Below are experts of layer 5 (counted from 0) of a mixture-of-experts language model. Rows are named router (the router's row for the expert), down (a neuron's output weights, with its number) and show model dimensions 0-127. Each number is 128 + 24 x the weight over its row's rms, rounded and kept within 0 to 255. Numbers have three digits each.
After each expert's rows: a language model's description of what the expert responds to; "raises" lists some tokens whose logits its average output raises strongly, later layers aside. This comes from a sample of Wikipedia text that the model never trained on.

# expert 59
router:163109128073110121157114105095170161108153126133091144152160150136117145067112111103178138116117170184117158097123149143134119141155142111111088102092154148121095113108129137142131150132159136130102151138090104112116093107141151141120090143119065146145111090117136129133114142108164125113143158136149104158115158098121145122140147145161142107139151161111102111106149146121143156175148
down1:137149125134160129148139158129119123117104132118101086182169164112094065077165137145119123143125155135152143115177162125100136135115138110118132145091097139145145129134092111150154117125098068138148101175138155123123128112129078139184170107179158143138121149150115102124074131108105150156152136132108141117158146145134154102153154139120114159105161130155126126142117115115150134141125
down2:103143130131102092112169101132137115126140136129120136137146106114153078143165154100116157125094128108140107110100142083163125143146125119077165141155117120169173132141132111100121143124100169139128144128120165091140122141131115142112096157114135113166142087128134117177120119166094169113120153166145134113176112085139174141148123120125125085094102135112106155133130103140201110135154
down3:134140168090145121114149124121106145127148109119185123132166116167071134160122163116172179156143086118115144109136164130107120095150071113142109119116135096124126124131160131097147100135118098140127123107095156094102130098152125122090136123145131136110114128169119121122132136134083132117087145084147136100100147127119112145118099161108143110107162151098083122119111158076173096121133
down4:134146179148128127125100110152136139081123104129166149178100093161121141146095136129121137136137118101139135097158126101138108135142125124142106115101083125114142131096116109154114110145133120096127169124126120152102128095107204145086140118164118133121146096121133124139098151181125158120134088095103168148131098139095164105122113147110132115097145086125164101184130146172116118107097
down5:111125114162152183133123175163123150132137106141143139137106134157107142134143116136148153117125165108126135160115150114142139115128103147134131165143150121138118137181101146144126149076147137122140111114108137127094172133123100152144144069112152099158079154124140127137149138114096114122141097188124091085084160137098138157155163130085161120161148136142157156140119169123100107113175
down6:164112140177125131131112137091121144103065140098114137137092146088108139154117121156080135171155132138119161148113142141108145075083128134163144124124110130111119120103142129126116092121148114142161104110164110143146118121135220093149129126105150138132078136108114129130126125116143106074155148139130145107096127148144145107129150127143150090079104156139158162123087116121153134123125
down7:182140155131141095146149121131158118142077085118063163096149095121113091124133115140079104130132101120151131089120104088113163143103139134135118134125107110129126164109148146131150129119158117114161114114099143134106111148133144115161139097152098093122141139142152159105131136119176138148073201138136101134081134134125110138160142120149153139115152118186129150143104146126154131131094
down8:104127120164096106111102114142164098086145158134130090162110113111156083162105139143128126104166165125088126093173137153088145168115120135167140096083167120094104170085128104128131123126125147116126109123107111135164138125159115117117150110122089094120133134135117134137105109068162081158091117150108135110114127131134150152078128125120147100114106147113134135150137083103115126158127
down9:128110107096152155131132121125136142090149120132145141128121130111180159130111132131121099151144145160118108160153157182127083125124100124144100111087135084163114147105180122131119129137082133095134136124120133152116149102144091148142107134129140100082145124123155107064155112088130155138130110141151094098159134130103150076148119171137152117099171164141123079112158106120127096136099
down10:164111102101133117156115127112132117102163114098146156157137142116102114103130125151165135137132123155125135094103132177099118168114161178151137065170108153099122128080155143150143117149125101070150153141120121143134112129112140160111162110123158120125134136133110119144128186111164104090103102148130128087102147106134115112117091148128118134140142164149163121096112102156117109167180
down11:120154109156120120132159121139103102158155132146203125140139099118122111145117120165154127124101153127105071125103117135116119081127142122099162121108165167111111110148118132159164137151136104161150133110154099100135147150095140122157122209129150102138119120106167099108125152167098172153158159120136106104135091122108164118104159131146111142127133145132093127123130115111150096087099
down12:132126145162096085152125168160100142132077141151147137157134147122120131099147127130096150120088137117179109129119134104146152104139137155119105139165145095148099120152124139141149100148105122130119130156172161164154174143103098132105126089112142075150127113102147142132123120132143090122209136129111136126141110124113100107127164101098128158126137120090186185129141152145135103140120
down13:156151117107134130120080121131117081080129125094151135095144128122111137161157125116117127126095160147143148165169102148117144154116121153095131091120111125106127157083137150133116120124139141100144128108136113095116141117090175123114098148101070120150132157136125153195139131097120078108148120104166110090140164148138143145097184132151083173125159116128121122104154120146123157122149
down14:120095089089128143148115130124139155104163136084143119131083134136156152129155147119149149129157127139111111140113134138143120105152147117119100121119146155086146104116121120132139134140096103136136112153064103159094159136108094086126117126110048176140142135095141182114134143133135134134172096117118105077077120103159135125117099145100133115134141141124149107132112137139090099094075
down15:093149104104130133113101139143164151138139103078164151126148155153117154126123117152152186125141123136125118138147124116108154139148132157152134095135173119142124100119109154131132099149131133152080117139087134126108092102127146120083186135131098141125126125121095195100126127144137155112124128150151143139086100124123133115084084065094156108141159168133135129101080135151172130114126
down16:125108117127127101100158119184158143106136130119161125091156128134103126160154138133179187176166118145158121129089148116122074128126122132127165118156081103124135105133129135106143124168123110102146122119123115075156163110161140160093123130158146137157139179171126111128119135143121125144150085155126110107115155126154097101111145128104137095110125133109122173117135189102150123143142
Description: Prepositions before a noun phrase, such as of, in, on, for, from, during, between, plus Born: labels in infoboxes.
raises: " the", " their", " his", " a", " its"

# expert 11
router:146101117095098132148094109105155156107124141149101139136158141120145105085098122100154151115104166155096134108107148133158099136161158094108136112106163163111102107122133132124134151132161146143096151155118103107106084101128143180135104155114105160173105112110125112115092156123152141113160148149151088147116118097121149147161117163147156097140165155096114101149164138089158170149134
down0:116149111083117127096150156097142173119081142116130137137112122107106152101099193134165156127094116119139133128169111120121101115122151139128151139124133141132151093100127150121116105070139167168107127127119114179132106110159135143092169118105139141142158105157120152093129139136110122205124135117147143088176123108158139101135115159130155145172113103150125165101134137136130123144089
down1:134139106114164137097151145136130125142111101142138130158130094107119154149097144130101094134123103132146093121138136182131126114083109120119136108139097140135103115124111117120168116157134143088162118151129165144073135158077143127116120109164110147128093136117099148144156144110135191127140128116136165136169154142132097145110113173138091148151135146155107173085154139139167171171077
down2:137132109147153128153149151136118139135130093132135143150116091109169148139098173151078143090142144150115121177150150118148131147111120107145142075127110130108154109134107093106164107120105104162165148130149113123122136113122188156148110146126127090120153140125161158100156133136082156111085081135126088121141117119121162152134122114090140113112142144120131138135105149103195085074111
down3:133122176123125115158089146119116157118119099145140147160162114102133099176154116111163142120098107135142121127105119147138142110138117147123135144119087137146082190132156092145153082142119123160155103142128137136142102159175144106129093135152046148142101111172160127125140154127166149111148161137145132124089115147122104100113146157127113154116148105149182135138143104155126153146105
down4:104119137156147163124096124105162155109153159113150129175125098129168123154085114117164144134123147111117143106119158132125134156193124086129106128108106140135125135138145130145108140108122153155115143204137126148132138085104174120096070140115172139121114126149152148121153179146168118127155158099154129148133122116065141098112111174145098135115111131124146116103090123115151127131123
down5:114096105145169165161096074140100154146130140118153105133085149121163104192148150132125122150134099115130159134156110121149142127144173160144147146123162126130136130106149146119138156129123157122118167145142142146125108112106103176125110102093127168167150152134116102102114168115130147120118127127172075077147103153090112151164141149114142142126142125171101141111102169119143106126102
down6:092139125137160122140104135077136122091144125129132121114113142140137135134108122166140078154155101169092086131141091147099150120151146150120142130158133096135136102105112106180167155123108125141105145119111129111121145140137164075150118106141128191109138141130109097162106129086113119107113129139150077166143145168116144174150129131117093101088086153179135117086114126133155140127140
down7:109120108095089111075149148085081117160130145138138123127093134097081142097092138197153102139109123159108135112126152120106121115154133095142127094190123124127116096107101121115131092118120162120119103162170143118125139095146132143110123162147121112162095142092159092138132141124112113154099101141159121143157125132081144089121126144156147127111100122156135136134167125093136164100122
down8:155124114125131139144094118122139163109162134128144157122161134127112112150134128106140136134142144104130172113136124143138148149116163156114108129150099110177139185137101127131123139121156129124176136146128093121145158119131126105133107143125075139148093168058107107165137143140126105183131106147112111139117077151118114113073131116154144130145158092104146147113151194169103143179149
down9:133098093143084155161109118098122174098151116115154117124124115155117125117128124146160119128112146137114137125145120128162113119146139138122134153131090190135130102135136129163116163128133083111136130101120102165169142163142168178116111187123122146156105118107073142124147138136106082144135151128096118180144130101113127135147125146154149100150125113103101125080167158128133195154112
down10:133140116158119127115112150121159132120094106129135172154125162126094104139167141081112107173120149123145162110143131138123118085125115093101120111130103147147136105111080134128099117126068095132139139182105150132120121143117104124110115098131117203142086161138102071118110106146117123126105080143124131135144106128142142108129160101128125099154100086127131102148111134152063091116114
down11:112173174153162104128144144158114113124091139194136156104123140115107127194133102140090124085136131154123157144136129134127144161138100109185107170158152103128115109132142135116130134132125131120140119094091113115100140179153109118164177131141103129106075118100161125132129142120097124071080127137102132122088090137145145145133136121085100134122122124119097144097112130145121122108142
down12:114121124161128063125137152103159196113133142157135140132118169180149095149079137143159133122130105089123159096130112114150120137086097150178082090107136152151146129130114138102100126139156096119121130110123139119097158118129125100109105145121158107119095115070129137122154121101129121051127127096104137115134140107124119097117128131109104086104128103140136105126157104140146116155145
down13:107156152139165158133127116113146137119143063133164130113178103123135149130124117168120074077103169131149119145131128156143146141136146132147155163085120097135097132166110147091125115110137144156170136105114117111117149128112083120137155088134122122092139140140128104124197129142104093131124160093135125110151150126140144109073158131118108091143136168173131153127156112161133104151122
down14:085130127141127196112137128145125117122148102119123107124128135173098115130146124145100162116106155144146128120145181127128127129138149116109115200183125092128108169141100119105141136099134116102156134110131125148135163171108125131162151126110148188106099120149120109135143099113095170146148151132146096103119070126112142099141127138104146081145162145114123115093144168132128114155078
down15:142106141124138124125128117117131142103123125127106139142168151160156104120093112106105111112157101130133098086109092162094095146126104112125107112113180159152111097140164118134166158175106129136113151134159116140118116086122145114143100169152099171111126092122104122149107163105124179096108134109103090118189111118128137155111123135082157147128114101132153094075150156142156153123101
Description: Capitalized place and institution name words and relative or function words like to, which, who, as in Crown, Santa, River, Line.
raises: ")\"", "s\"", "s==", "\")"

# expert 36
router:140127110105091122153115100118168170123122142137083158158147133110139096085125114095171144140119154170097137088103131138141100117155159115111116099088186160122120095128130123123147151147169139140112151126100124104116084094107156165104102143128113177153112101113119105131079135129127143113142178149135091151107130106110131128150134146148165087144132151121104090125147154111138168142140
down0:140111127115141141137091143118104086115139115093139124109158151141139141144176121099148109179129136118143100161107149071190133102116117143183159094121089103104110124175134117090106149134096128101134113159153124166118134125089117109152134081097133106136162157154138102128136090127135123123130057131134136138134114102128087111120098126114084148129126116134164150147103105114109102123108
down1:135105130186121068123092186138097115110172119139151121137146128122163130121147107141109123123125080097144130148149105164142180115169088101129090162119118098107159120117135112125139122103095124098126149170140063172134102131127122157134105124123129128139156135096140139145123137134130120121102152139113168111134136120168117136120152135117133147160139115136116125111171182120078127171093
down2:129179099110141145122149106115107100088099098120110127100142147098106126129138144155085096114133146109122124152138147132186163127136137111115112113109110127136138112163141179120112125132120161146151137151164127114135111146090111103156108086098094088142107134098163146131163169100136148112101131125135155154101133063160153141118138107116137136084162136123112110129185190127136110144160
down3:134089137148175129127118143130177107077154116166129124124147135162112072104153112158133147113120129154131114101116114083113153107116143164106134106138124175134090107098115116094121107189141126103115136172128108143143130139120103135113143136165103168109096148112148074098116118125121131091141144140139150123088100115104154157113134140123162095152131114127175130120149137142199128150107
down4:090092117134124128116155172148113130122138100137118143118128141145122139146182108131123099134101112089117081077119108132150149161088120110147105104124096144158152191143141127157123103135158122126101139117157104083141136095121110161127139129159123142119104166114132146166118117102120148099157127136118139134068123125130173149178180093111148095148091091168122134128129100097110144140118
down5:132134144117128165180139145124099130128155117117091123123144133123181106103121128115139091129110127116125140128131139103128106096179107111129132136120150136125123139119152086140111130114120115138108149126093080102115105082087154102130121122147162131115111072127179149123096067163095178112127162137120074136124149160139098101134144105182123136097130100133078134134134097079105135113116
down6:117133081137140153122157131121132117163135103084105103164144125133142169129081140146099139132105137093125151158092122125149147111147118172148117147111112134147128090107182120108104120100150140118138144122105098128160150123099098161132146153133108178118151135099137148152131110173163156141156094119113160146144174142173161179140099131090104139108111061109123143121135099112119139107111
down7:163148109123091152149107130154160110158105182121130108152117177178127119119131163112154111111074137137124123116136185106109112113151151093069124097137128157157125165120136126120110074133130128116133123142125125097158133126175140155158123141135139148129127141143117204130138145109116152120126115111164110095167145162091139150129146134147118100155139109126151114118120130093187105109125
down8:140117117144162095130130133150113104155148124107121123143141126145142139129113146146157108140100096150164172108133146118108177163158113101127155125177117123143135189130179135074133130092143129106141127111140122162133137133121109088153137084104123097108112140066111118149141103130114144125114127096139153113052112098127147131148128137100132132094115123177090125140129163073119138155163
down9:161108136121133145161124141136120115115167125122090110110160167156115156168123143135090075131156136145165167164120095166113151123105120168098104152142144103117101135064107089110124133132124113157111144123098140166164114108158124173167087126115119151084178141118145174123118106138118128126120150156078140091146131110140136101169153125123115114110122134154121158122140114134148095121143
down10:139107075135139148103089136125131094120132128140117189143146154077089142124111140105088121088109181123098119110164128115122106133159164142172131133137157162135152119099125102134121125080123124107116181115159072104108153139124124114116096127141149151152075135094125087128169136078120157122124121132127136168136097127118149166173134129091137110141127126149127151111101117122124133152119
down11:116132155141196091122151140128122108124132089104134128143079114153147099102144123131131152127128104101110107152114072140099137123155125164090087108134127152107156100127104140139134111109140140081115152119124134102147164169131127107140133164107182126103148154140103133142133112078106083184114167150119129105095129117130106137126128160158126157081108107132134111122135162184096142129120
down12:141129110126084089133098143139129140122119136154110147152130131086109129105159123125140115129134161171134152132112091116129123122127124129137113126085153171122141123107132123104121125071156123117115148134080160136130111098147155141134135145122084121143091155123116108095096099147126093109094216145135083182151131102108165111145149168127129116098142088178125113156145124106091139115164
down13:074125141141128130121123118150134113144114172142151141142149102122156131110105122079106123127146130113115157095137122111101109109148091128104104143122181130134150165103146173148145116123127108161155157147123082131159128140136148124111066137115142122124139121124136124133053160115167106118104146142115138123051130183111170101104146137136122117136114119168082135137105118179110110134151
down14:115150182117136144103097094093126132177130078085135115135164119157100100114117141131081139114086111114087118099103179147151141114125123128108107124098132126131099122157117130142110118137093106117094171145128175146143142106131138136125096132128102155131119156128127162110119162170151104129117102123105164137170158118160090186118111129103147111097161142146111163133118108146122082145147
down15:095142141168112135127111134159116111156119154114116146157148165139177139146135125156132163143121109136126143100147137157148167116097119136126134141120151158144191098142164119064113089145092139105148089134130104133140130098100141123127138140192132111135101120141131144132171150168111110119158140091091102137127099145107101119124079121126141118176142107116175085124120077127151109151133
Description: Line breaks, table pipes, section-heading tokens like ==See also, and main verbs such as was, were, arrived.
raises: "=", "St", " and", "===", "M"

# expert 28
router:128107124118093115148114112123166151094154177156093133143144150140155091080135106111158113111120153151108119122105124125180114139149152082114114121089144142097104112118131140102134163144152127132105143134130106127120068090124121180130093171124120167143109131119166123140110138146126152110154143140137108161130114106140154131154132151133124102149135151080117084129196187117131160119153
down0:142103108140108098153071165095127147106073144140181102158151104103141168122122134137081117102128129150140142152169103110125072100118129115134097152075160141130133111104101096149095126138120149146110150159136148150113138151124115125140082132092099126137126138132097146149090159110138128095120099101135146146134097130153102149166133133158133127127093111130171132138138064158123127129109
down1:126147125116105132110154151111113112100129145137131139156108070147122106106093157146132109144126124111100101092133168145115082101139120135119119100157145126141119121120118114168129138155108122200142138114096145094146159132123127164182102131137126137133117149086085055096128134134136150144097098123135074125139137171095127117120116124164148146088164143150084128155127127113142178133101
down2:142130153089112155149128114145118119186123132093108129079130175164096147107155145071175128127101116169125180080132111120094212102126151126141129146165162144113126138139150143158132144145147128166132105133098138109116134122116152061141113156102123151137116159112111131122094146139128124109128154159106146121101103173140144140124120122130152139159129123142111118145138117148100120097120
down3:131118097102123111111111155138129128106136142156134118064136152077075099136131108138126133116149099077148103134137096119115103186124132158163088100129116133080137087111148151110105105146087133055123139154082088122135100163170124111120144096115138129152127146137140133145156138124130145127106139135177073102120142132140131148115117128121175120122129098130117147107133119107109146157100
down4:147138108131114146152119144146128086133124156126120093151136091122130144158116180187128143145136135122105083123126137167120105120121084129120166134168104068164140103092111139156121109106105110167142141126117133125103146164130111099109163124188129108114124149128120127129129084127098094098134121103130134105108136100130096111130094160106136127114104152137106089105132112156211127093117
down5:135118131126145127100181143091113137160097072169116154169080120123109141141157125137123098131141125119128094132147162110129153123120163120166126134167112073151138137074138154115139103152136102119144125121130099144076187104164122100112152167133133092135144124148108128088152095140119116146134110145128153141096077118160135124092139118095097104142108123155142123142144150148119087122157
down6:118101148102148133105136146126113160112111174121083132136113160161155124135128086132102120130138090145117109168085118126142165157115146111138108145106148125129137127153153125090126116126104139099092098114140118131126102156136128114161150133116117152153079129123126165101102105099140156161162146103143112111119139113154146204142139106171102172156091123101192090142135113126114150077130
down7:094168114138116105131124126125109127136153132130130135127113140179176163172155159128124143105134201169144153140107123134109155116114069144110139138128171098149146102147127137123105154134121165130138127098115132118146138116132152130113158100136141109102151097180138152165152128136153088147128107118106075166155141138118125107156168148160081159173125127128112081115160118134163144127139
down8:139149158176126108117164114151153125113158158127130145089156132171116139171124065138133127161137115125118143114102131155119173134158112083161144136096154152138090133162097152132133142179136119106124109120105139130172100130097115108087117106132125112104145127119141120152128141143120106141151181125121116101126098176125111133118089107085114095127120128080168122139122127123120125050134
down9:115107107100137176110108147137122124123092098146126128145113133117126097158101131144160142141157137106094123128153090146124132101116151111114121153158158109086096117138137124151111131087118129101112146131106119123129121093106102154159134169134108114155100125110135110093146173107140151136137170142142121145076121123137141130174078114094179175087111112122062160184139122090123151156138
down10:163155107126154112099138127145109142140109105145148131123156133169130140117176133148097092109156131125124122112121120122131164199096112102139107118142132140127144135096094122147137123097095110092106141113153114154148103091143093106111083095115145140085115165144149161149168118109166103156095146137095155140124161188148135089099101107109111110147123146087121114140136126142082104143161
down11:096136120142135154111124154142102125129139130123138137131133111081104123125101143161105158172097169147090142090144118102122119132140130131160132082140110128158146131138136092143124095160137143094176109183170139064106143139140121132099134100073138137135118082091124115101163129053154116154137116142154153114120148159094100141102112136104146103087130153144109140149143127105142124123140
down12:137130112116114176140142122099124114149171139047098130103146109146175107127095119157167174160123120159105083167122166150119128122111131111145123135134141154072133137124105114131143139163124095114166062107124151136122143165084133147146143139136105175120128148122150083101116151133120125167133131116133168094115107119119084099132109134142127133136161104130131128157131114154158147119145
down13:100127141136153101114127154139126146104138129125103128130173172151111115094148084141139076087118132104160112103085103122149144143105123086142108147142080158123136127127137182129128150119107132080097136116149084129154097138128092136140116111149127156107122129178129125137154120099130130155130106113098140130121151165188134130116133136121085162188119113119085105134175147166102130132157
down14:136123187128116084147092110140177139145137132143138095164135121109085119118139115126151145130156118120099116137085126102122134093118143143147121136117110119131111196137138128110122102145104144140118155118170215108162085128098119106152110154163122152126168083099152108129145123114159121151114137138180132107111140084104115123155124115137156103088120129125106132091131142139150132178122
down15:120125115138077133073155125109123099121147150126173129134140134135080104154139133137123146149157158148117172159143119110110173157077137107106148136103102125113148123140128148166094152096137124107114129156112137090159122127168114126158138126134148142132159130116126174148136162126118155164164092098092133085126097128137190135063132134132124150137136113088139127122084122141090136149159
Description: Line breaks ending list items or table rows, and opening parentheses or quotes starting asides or dates, such as ("dog fighting", (c.1040.
raises: "The", "This", "It", "In", "|", "There"

# expert 21
router:138092109099098126167101116105163157108131147149094145146154143124146098100104112102157145138115153155096136105118153121147096132161170097101106114103160144111089101116126136133135158151160140147128160148100116109101105099125153165138099165110100165159095116099141094129094153134146145126160150157158102145105119095110150148169127159135166105140149159102096108126160157100153155149139
down1:134141136119143150161102127122114145143129118103129135132134170099094149128107126059149136163077117133141118118131092086110079104124169103100146099145084126126085177157136140134137161136158125150157109137109129117144115130137120151130066148121118180168124087146177129107112096148098135102143143098120159130108133137086138157115166147113142109136115121136156075121130116114108127116162
down2:087151116156151147145139154139126142120130142164124144129120144115154106157111128149116123147134129157110113124109057106104124127108102130107119161127130113144131151115121119106116144124114135106134148118131156158117113110166133156133148159161143075136109175078150103145096123156137160169079079161055149112131139130098180167127127096131115119106152112154112122163150097116129169141174
down3:140136102109078133121125139127109099135104117144102136147114127124122159100161123096101142127095152132149082120165115123110112094115141103113143131148110147124137150128151105112098073121121133095094155133158120113143125092093109100138116056141131126126100135175104139123176149151100188133130147102160102081186152133158126125124084117110127110124149132137126156105111146115144077097091
down4:098160142108104125108146123104171150107122129117140153160146097154115146154100128144140138152099135105090125142115127119122128131069113141165158106155128143206133116129137144177133143157126112116138128103137133121114161131135126117130139126068140106134105117171098149108103132148176147106090172177132133135117177094150158139112103109099144129181143176140139124136112137152161095106148
down5:139109192143101112128147096090164133111112111135119127120096152146155150118081127166145117115145097110062084156110122146133143130117161137181119105105188101157124113114101132142157107119095131143161113118118121143105125143121139160118097114141170114088115106153114080128122138106114141101137166157102105177136155121168135092146127128100085133143138109115171152137141133129131136141155
down6:123213123124138098143111153103114125087122163129166148148092128127145081093139116138117164167154088168132150150094110112107157165138126124137173146165101174134109107142150092173135137132152132174124112076093102116171117135117146140109109124119118108100119111152120101125130123094145103107157099132147114131120115103139101143119135128101101153136091148117105138146115146133124110094102
down7:105103146167155117122135124177081135145122106161143145128118113121132172102092145124117133095122158136107134155148143143125163127157115114115121147129124127134122121092123112135143128129129166118157162172107166107140158140096125144121165081145084115084118152135151168128102072153170145106136182125134109142131158105120133105088109130126165154142112117156105144134116162121131118215135
down8:129125146133113161157092123133185129123138163129101113106117107104124130084153085098152102101148122111117115123163132174173114145115133137099132131118170131131098136151107081135143115131144148142123110180128123104161125125086155161126109174099103176094161092169154168123160131079159131127115128117148133138102134125116102126122127148130144079134059107120140142106151126127149158129142
down9:129105133172118080064116134115094120108140154171117099140139141122150119114153110125118115090148082116154117107121150183098169135127146100144139135109159111143154160145098131103147127135127142093096123128105146180120103088144082148124094093100117108115142136200087109138142123152179102136155138130107103114107122111079120108136104101122143162118161113133132128141136141109143131135142
down10:119177129159173153129147147141172109156100152132103135166118142179120111091128161129114100150120107136109124152131152161108117111108170168102083122145128141171141173098124118132095109159182132114101105106137159108155146146147142159134191123135125113133129093137120117118158086160148153160096110122147120156138107140140128137149114130130106143112101103099136112080096160131140131144091
down11:148096103080135180124094107144104100135129139141140091099146115156085105161150117159128114169127167108155120132102126106120157091143149087107114110132151134106126074147119137103157134044094112126133152095122164121150160132089136142133121136105110111146142113138125090135124116158146093129170142132137137108094103149135096138120140132099126118139139157133111101118142143178094121135079
down12:140160112131087143053124132167180141131151157158123106117102139152180082140126100140151124122125145107115101128118155159114167127105159122121130130134132167124131112122105127171150108131156131160117104138166115089131150136152105127124081082165124138088082116109126104118136133121167122187144118146120109138117112129133111133069158146094107154155130138132159109094141109141098139113134
down13:076119169134165136135132146110135121171131130105099130115122115134147130138104134112120090104148072164110107149148137133140101127112156155149100146126106114125174136105093131091139131134127141125193108200179109132154166126109098152160138165145116103140163130121135106158170095109162124099116111130109142149137142129136139137130097148122150133115104167137170113126096143169162152088126
down14:118143148121129143145136163150101122115157123103134123121130096157110138149131095120150145110167114102067127114142099119129160159094139153133148096116090126082134125121093145093111110162096123184104136143117133104178085126146112086141136112124139123177094138156159102140116148159113093140151090096137123112114154136151105108131112126127104097085134077156152099147155120131079111128169
down15:134158106073126145168133155117192181119146117119098105131110136127114105085152150122112162143089101126102144139134137112068121116124084090095133110133174158133137138113115126124131132090154182114124164119111106100179141132110141112099144112124162153135144135142157144103109171164134146136133103172156125146135135136156126108178106133144109115146119129082156134109103096137130141125149
down16:157126109117124138111140134126150114165140160161150120111129137099164141111127134135151132148100077156134134092116148161152143112128104094169139120109111114150192171155181104088139134146115166128148129131117110123157116165124092134125177160149188141123110136114124099112148125105078089101173132173106128139124107179111095154142156110127141132112096128116125098122136152100136128095124
Description: Subject pronouns like it, they, there, he, the, and line breaks between paragraphs or table rows, often before a verb.
raises: " (DST):", "ropoda", " MPC", " JPL", "self", "hedral"

# expert 39
router:137098112104102133159098106116156157105131151154097146144153148123146098101106119103169144135121154158089127103121145119146108129150169085093113113102157158110090102123133126130141159144152144152123156150101123102097096099125153155132095170111103169160095107103144097125104152130144133120166151154162106144104126093123155152158132159145157099147157159100104103131159149093162162142145
down1:132139101126133158130063162152106144114183089159124148140124158140139120155156150114143120138128123102113120166153129141129110141169149167105118103082108116112093129158096115121130154101089130140115133121102137149139116157121133127098108145131116130159150123170147131137138168093122168158179114114123126147149049094146149100101179144119083132133120151127142102114155119123105149149161
down2:142121133168105117144128133122145131164141151076110152120171142146166091088119161097116122163136154146120131141157151129103138124137152131140136155165086141151183155114117152124103123129136110146148143106156180138104163107166132125106109126159116123120137148120162132130093158158143061131097128069143117138151132116108168078130111131137100124126119170137158109111151144173170143137139
down3:115116157114072072124119157132126159161145133152147120142165146127122135151157131107067135134148144148134131099097131141104098101165185115117131135088133116150131111140148163115134129144106097119142106137126157111147143112142148175128072142121071157188127122131093148117127185130112126099141125142111105127090143153160187131144114116164148126111163154139097134137097133113125128127124
down4:120151145150131093116129142099070121161096172139144099127146140132137144131131111103139182171127118142171173100142139139121103081124088117136090109141143155157124128121159126106194138165106179165139107147125097118079146124126132102080125113120129149115120131093112189130165142111089116148140108155121125186141132135118134139111118140113141110123119150114165108093132122138123135106136
down5:168127107104122140065164115142126108148117071109103123133132159098135113133132102098117154156155117114123109126118130146137158128166122110136125088152159150087123136097115136125155157148113136139104153118128123163094119161063133115168140120151138119118167101086098117093126135138079118110136123098141141123135112083098136121113203073122145145111115122148128150143159118130153175116137
down6:134111126118156151156098118114138124139133072140116122142141135121157129110104135154128124130129111146123130133100108135131108164120167138140105101128141115155169168160114170103165113122081086116127116122096139091136134149115164139175179164091140105164104137104119117147159125133135139144155103083138188092191141145123147118166138136155139152094146139156149100099174114161132126152155
down7:121086121119104130132070107127126128152137125105167170121167142137132120108079153078107106135140148108098120082139124117129107114150149140091175134108139085128086133113120114096119122132135130198138120099152125126114166154141139127148112156105069128128115097110103120148134163145118150114096104134156158139090146093130139128166118152129149122119161137149146189107108086109136123136161
down8:147180120120122077135101120124159138137136122142168100089172098067144138155111155127159082104127147134169163116129144113111154147117096087150118106116159112102098141158096124132146119144118163139146107145137174128132117119179143115134171169111119112121118166167164133173140119140135113121131071109099132128109153133172159103121120108146108120136117138151113108154132106098120100144146
down9:135134175067124150144101130165128149111088124130129092170163139150127072138119155134104120119111139108164166106154125152139070159153090153127066115125106153101124106141086127126091119160130158118123173162156108139096116142123139104124104108137151139126125150116128122172102145102112113123079108144128143104161111088122124147151119121117145142126137146162139116140093150078147146128130
down10:133146158114142125124138120151121108130131122177131130153144163110141071162163145134106150123162124116152129145130116123121135097144157151113123168098130080086110142125148093099108154182134137086156131126101107171122118133141071130126134094114128103078100179115109169183131142096107140125141129159107141083114142144145125138149105130145110132137112087148160127126110064122111119146097
down11:110143113118146133111127137121073148111141144133107176113159129124116107112198132097139152127132088078107123128106134142133083126115137119131094139093104136143099128136138151093193094167121087125130109115123153117134130143083103128166108087117115134110094143108137185168149171190108115110111133148167142130142160090141114128114111136146137159125125124105099151143162128095129138116131
down12:142153158118115177120104109112173135122128156132158138116149140148149167130098090165113065111131129092141146128114111143161136103152086084182128146111150113089104128105097097099138106144144109150113119121127135146100146136090120134154113141130106102146145118139084142125117093107116133134071111101162081096131102146105171152128140125128126095157134154129145086152101086138112096138135
down13:138122120130143122155128105132167130118118126112160118145110124147109148114100117103129149139107160155094110142126150099145092139105169132130107095147059168110124130055119109161130074147137097157109138153087148108180151135130121131149102148101120111152161143110122134082127126126133092100141188143123162104146113163144105119109122084143145116097129107115132125139138138105107118166185
down14:138115150136128076170116112122118166148155089099121110122122126127139075116095143110155116123099134164134149100149143139173125146122141155092130149135125143116131148140191108105151187141110084139092123123118113120100132122110143111147099157098114132132181082128114164148138092150185085111144148156136120122074161129113122130137111150123157145117142105114091147097115169112150138138115
down15:142102116125126079116097130158155135124137136164093146124126147103086138125135104149094132117112113120122174146125143137155147150154150122132179113113103143145127132143134156156136146142122119153147132153115126077145155131149146139087120136099161153135155125158129126152141104121155131116137079156099098160120118128134069134098076091133113169105096090145132072161097113088166119144071
down16:127112069132153124166105139141159151131114148133114175121095145162148128183135123111073104180133075126110101144138157151137146129102136175102082145134141126107130121117115128120149124104131088168093107134137156151143101118082128101146156105136110105097141158094111113128143127148123129167127082164160110143118135145152114156149110119156116112159171136145150116095110098136129089123111
Description: The stem film in filmed or filming about music videos; Nominated or Won in award tables; also line breaks and pipes in tables.
raises: "ears", " JPL", "earing", "struction", " (dis", " surrounding"